Weights of a small mixture-of-experts language model, trained from scratch on English Wikipedia: 128 experts in each of 6 layers.
Below are experts of layer 2 (counted from 0) of a mixture-of-experts language model. Rows are named gate (a neuron's input weights, with its number), up (a neuron's input weights, with its number), down (a neuron's output weights, with its number) and show model dimensions 0-127. Each number is 500 + 25 x the weight over its row's rms, rounded and kept within 0 to 999. Numbers have three digits each.
Before each expert's rows: a language model's description of what the expert responds to. This comes from a sample of Wikipedia text that the model never trained on.

# expert 19
What it handles: The capital letter L in win/loss tables and abbreviations, the word Professor in academic titles, and name pieces like -son, -berg, born.
gate5:505472504489502487528504487500513538496477462492471502473493530517491502462523472557476459509451484488516504502503518510503491509529466522512511476445461509514490511510482550473506486507492462507518463471504482453465545553493486458497488491468512492488465531510516485525487508445526471494481494458555490485539467457454509525520491524477538490496533512480492528530506473541526501544489
up5:547481481541505485558497471516450478516508493497517502523510503536475471520511512484521525505498523513497468527521476462502511522481492525436534518538489537513481511491514465511500515515519460477522512569519522551493520486540497489545468541458523504524472480527522514512496510490488508510494473487518523492526494536480492470476508485523497502499501493476457508459515445548470524492525
down5:492505501464475504508495468450536523517464487466492507460518568476524535507512477519453534507503507497466536464475511486487472516510474533485477467506450517484470534445494494501519501506525493489492486527466475517493487474510516523507523495493469504510533523482596514524473478507538511474499524496545499465518550466510504455538485484493470499501501508531483465510506514471492491452506

# expert 28
What it handles: Syllable pieces inside Asian, Malay and other foreign names, such as kiangsiensis and Lauterbrunnen, plus the word of in geographic prose.
gate0:462530457454531476475514470495480523502474511522457459491506516541487488486504492483475576456485481501488500524498503495508516482535490481486497494545496509477479485484515517497503507522475455549492494484506509535501531489529507501528511519525529504461463472499540481487461500477536489484480524466518552498518496504497482523481469504525448519493527567498504540518480506528467515503577
up0:484466511521480543476458519504521537495488482457502510514532476520529530525496483506490479474494512479516489485500531488514519523443484532501509498543490487537525475462500493518485516506492475512537517466459479504489479548486497498509481511506502498512521542524494479492553566495474498535508520493488492471478462507502522491537491504488505498497487466502512454529446519513527496481490
down0:483473489462493463487526522512530504505472533477502503476495489476531519512482519503528542502529516432439465442537533482440550541516474527487513540556465523508495488484449483537470524499494499515530475479504510539497493490487516523506487505492528529513483546491507501502491501554453506479512497542506471517490522509519472475527501510476499487459482500442485517476495511561519511487536

# expert 51
What it handles: First words of multiword proper names like New York, North Carolina, South America, Great, La, and initial capitals like R.
gate0:519459522541499486491519491514488498503469461551453499530510493534461464464514544513525464522479477523501511516501538498547492507490528546482491471446459499509525485493482539547548475489455475483478508510486479483521516471483504501459505543483463513502501475490472479464544544489537511464568496505502511525496473517459484512523480540504464536525502515464500507487458521462483519525471
up0:496503543545484482492592488557515507524476487497474474509504458543480494531479546530531519474530506483511498506480543468493519482469510503484498506513483527500512490465510485502515518507466489538470499509495538515476535481532562552509475550493495507520497492501455507480462503495494503529499529475475526491504491448500481500538469542481495528479467476511498520482524513519514472491508
down0:487472502507541484528480485534473499512480515487524484531508514558518507526480507516491528498518476502496563519514512487465475488514467459483482512499525506485518523512495512476474542531507484463528475489527536526509483485501512481454500457460488504524510438523466532544496507535530497517443456490475511466495548458503490515518467465478453511501501486473462511534514486464477485475463

# expert 43
What it handles: Capitalized first pieces of words in proper names, song titles and table entries, like Sh, Ch, Man, Make, Motor, Field.
gate0:496504534524474513504520480477512521500456480480507474474501513492506487499489512534489475546495429498492507487505498483502498509531462506438472506524538513497485475491500497511545523482507474490497473467483490521494477500516478516494498551498496480518516524543476515488507528445528489498539501452517531495529502509540485506493533504451516459472505515466474520543503506472498495462542
up0:528471484489539496475524485513491484512488481521529494513505503503488496542510489497453505492526517493500509468506514511507503514521491485527519502510477485510481529513542560524483500475521500477536540502471488514542476479461498539528478501482530533488529458478478506497519521510514499459552508486477485498525489469488525506481496521535462534503536500524506503482526509536489448496532
down0:497482469484507490543546479542496500521513483545509511505501476519512481498504468491516533502465491508454513505509509475463531441482541495509471485528485488500509547498493507483498526526491479535526494501519479449475492564496501493500500458472521530508505496525484480527489492434479460539445503490489490477539487535486512529436492517434558489546533516522493483479495510510538492540569

# expert 27
What it handles: Year digit pieces after 19 or 20 and the commas following dates, plus infobox words like Architectural style, World War II, century.
gate0:483512513546522476455542485478492539481429517503487482546476495532516489480505485527521524498477464529507470544555513481486474514496490536469499486490447529527522483491475514504524517501475428488524507555450536529486495532490514541509521558538477478505497498472526496500473499513515507469477521517520480546508482503483528518514468526536503485527487501478525496503520519506472469531494
up0:489506513558502507481531489511474500508467508526526483520505466511485464498477535538521484466442482515471450516509491484524474525492490487493503503555462537512494514466445539491504514465519500479520519550487489475520496522488493463504479509546500495540507482523504464503529511490510521492531517507491523549469513519498515461464505476490488514488510500484476459514506543502511523523491
down0:506509520521496477518536572525517471478507518534474487480560502462495516535512494492467482504504519533464498528494505525474497482493483451473460515479497499505506459503472484538488485483502524480472515519573419547477493550510513461503512518487485523472527493467505484528504506519524504501515491499446516512538515510535482524496516492541560499494445521530541516503541520535479546548483

# expert 49
What it handles: The word to after verbs or adjectives (allowed him to, able to), plus modal verbs like would, can, could, will.
gate5:505514521500484525491488479510463491503475482520570485460536504475503456472488510499505481519525536493505497547484508491524515471490465528517530520505522496511522494524536523477536463520502520479500517478546517520492499502464511465546528509482484511536492500529500525453533488486513522502468438481500482499518521520505467494503494501491501503513506494509498480490476530504497512537465
up5:456529528505455518505466512497494517507469471496510495490584561529477486473515501504500496504532534522479501508478521497460485477512459513482494536508518479581541495503499505502458489534479473475506540542494489512508464498438484498541532493499491504556490515509467512529490492496472521497492496513496524513506460494485508490522462463489508492497511512530483534518473552489514513519455
down5:452481506521491501482510479498495493500494484480484527459489489495527540512473538418516504470490470470506436487533497524548538522513534530516462464517460489512528480522508534469475483514504492467481511502526530472466490491487487507534504490537501505515519479511532477502527500509531508501494472508500461485511501482527495493532531535482511496474499498460499532525516501497534491489479

# expert 3
What it handles: Digit pieces inside large numbers such as 10,000 and years like 2022, plus CJK characters in song titles and words like nature, unique, Russia.
gate1:470479460491529506497467484443493543475482531490545499522509496518483480458536544453497479523487495494502499478491531503524519490502439499479499512455492489504496462472511499505503497501493528454498490551532503517524540501503511430518517494480537517523522518480516497524498512511490455475499473489514495496486508523469495490452552495496470486479487535457536503472504470478557499502519
up1:506521494478460502490514511513480502496514459504484473539560509468479501508474511493513488539508534506521491446494523472494515501501488521508488524498527504487465511502497509502480489426547482488471465498472485564558492498492521516523524527487491516524506501469480499481519504544510477496507510519489504518486521545466491518467471478470505531531546516564552526506495486438477489490540
down1:488467483478481507507508504484474495562483471497483500497466480524487483539498475474525467535489493515440519538458502482477513536478541502513520508477517492466445487514532519537480510515488498541501469469510439493499468483459507472439483479523474507461511533523487491458472498520510495512505462537526503457530516468490488527467488510538481490507479465479522455515552536493477471527505

# expert 59
What it handles: The first two digits of four-digit years, such as 20 in 2014 and 19 in 1954, in dates, lists and tables.
gate0:527493472523482507525519532493487490499529510532464472488519538515497506481497522508522469462453519522502554455526455479562497498506510450490469508486527488527463490424507453464499511496477513489505471505483530509523542491534485502496526570503510488498512482518495493499494475479504485481452525498524487466502505463482457481513431474471455493512455515513510467504474500496481484476491
up0:510495462485466491502533489488510510491512486528537514530508478545460508479456478495496511454461508488539512497508503495490523480471516498463544456456561519508477524535460485499505466439477545542502502471507527516516510521529497554509504493516483472475554514529529522505486509487482525509486499512497458481517502517501518506450471470521473501498479475510500465453545493512492505493515
down0:525469464502487455467507517494541507520514504489489548509517468515500517498447476534498519461538506490522554476526541484506456509446486509477495486478467510501481563480508500472509485529540490518529448515489547519511510473554517519462491534518504493518526498478531489473555514538490507552510484512483511489481537536477486543507491487470471530528497495473522477495522526547531497441531

# expert 33
What it handles: Commas in dates and clauses, plus sports nouns like singles, record, title, match, champion, and phrases like such as, number of.
gate0:514477516544537482456494467472469531509469487518475475508505475514504496542475479525505500470528499515521500517499510515500482490511517498509511427498507530515492468522554464533527524505527466452512513516465541513478521509550486489542498507484521504495473477507504540486475506504477495471480476525520521510503542524490480520446497522494483471483487554464536491542518481503455502511483
up0:484478450466506527511497572504527502508517520536523491454533505524480513526508520510464506472438528501511477518492553515528468544522454537488499522468516511494518522476504467487532498498488476524473489494551466509520494480457516538491516489474518524477505510538509502491512454463514515520466521528492476505525525501483539522535508504492529480491468485485435532465522478491500468493523
down0:566456469505468452513454471483490459473491457497477503523480470536519523530489449505462515500523469472470513477479511520457510512516480459551515506513486508463498510541456523509439529524492468537535485504476485486471510537485466509472521493478487520487527541500486526477506463499486540491479488511515500517463518505509483455528473474496498506468500512506528514524478501539532480491492

# expert 63
What it handles: First pieces of place and personal names like Port-land, Gu-adal-ajara, Camp-estre, single capitals A, B, K, and the article a.
gate1:491479502471490465483493492495480547501434510511484506507532477506512510510487499505517483482457510489489465524541532487517486536508516525516536500483486503551512518505533483479450500504446498538510463477467479508505521476512502489495497511527515512525502500503524526522486487475549518494516449487504510508524468494514515508459474521484468494469541486497486501512463551500477493517545
up1:462506521467488529469479485499537520504497495487512487506479491490485543494506507527520506455508502491549440496518479461516508493516517498510496483514549508510457474475531530496488460471494497536478530513493523495482542449506483460526508526530485527518503492510558490517460506454519500473507478504477479473487500584517526556487496505530505501486534518517496504544487539518482494522491
down1:508509509514526512494478486532456486497479507525524508479478493541493552498485524477538514448531489478498487507487491493480470510497508519501524460534480538484513473498482525520492442477484490522473504488489490516513531481486477553493523531524494504480419482505497533477517469488501465458506513454512500501499473538456478458495538466488506469491529467545562457490428482477510441484505

# expert 37
What it handles: Place-name words and suffixes like -ham, -wood, -ville, -bury, York, States, City, plus direction words such as south, and year digits.
gate0:459500491505504493498495503512520508495469526490523448517521498483476474485493450528521474447520465465515477510469505483527541436512507518492505489551493515524492498535521543478486477516548511502479495489511514473522519450490469493512490538470475499510459507500466499504520551493485429489515471525468480519529477492515462511504545482545451517528476517497501497519482477505524544536526
up0:491492469495500497446518511483462500479526463521519466499505518466544490481483491538499453486514505514532548478527481530498509534486470465477488466495458455545499483529477543492485511491529528507512546504511487447496506510461495521490456484542515532482471491527503480487550532484501467482466541501502542519502499473497456486501518478500452537436496491447481491526502536491454460489478
down0:435547466518470470500516528473502515504511568462493466485466486500475489482501574487459498465478471489520508513466479498501487479518479511523536499488497515503479484483495505498494542517462466500507533487521508462509512458492554491459532470478497524492480517518530460517505551493532488464526502500500515510506508485455478506514475508492522472500505511504480500466520521510473480536475

# expert 58
What it handles: Markdown table separator lines after header rows, score digits in result tables, the piece os as in Araos, and rare Chinese characters.
gate0:519500491494526424446547556510518477444457494480470506503506505507472490518501482499510461538499520542518525514535482463477476513501512525527492508507483486519499505493452480446530484539518500505469502519471485452496545511528498483479474515545507516459492500506545508443520482489503493481527514506460520498508494515507506460516548510485534500503485493480519529493457522507496501489483
up0:494432499485474536510497462492493526463525505511496484500500524456459489493519522518523518503533467467550488592457536501486477526495464479488506471487522524510473505490515514462499472471489496479514504525487478491508518512479485521510504542452487483476468539521490512533483471501496498494504470456495461491465495478511488457501508445511473471503490527507485488476456439546481493577515
down0:530474481477497475518544521498483506524499479473512469499501483479491541501482522440490512496485523463468542446503514473490496536490466506536496514487466490455547470492473500551502533451537471498529460501501504512457486482480482472528507504504498547503509502505525497458450486466482523509479503476528512520476513495489512526517463472512518497516559492493510525501505503491526454502474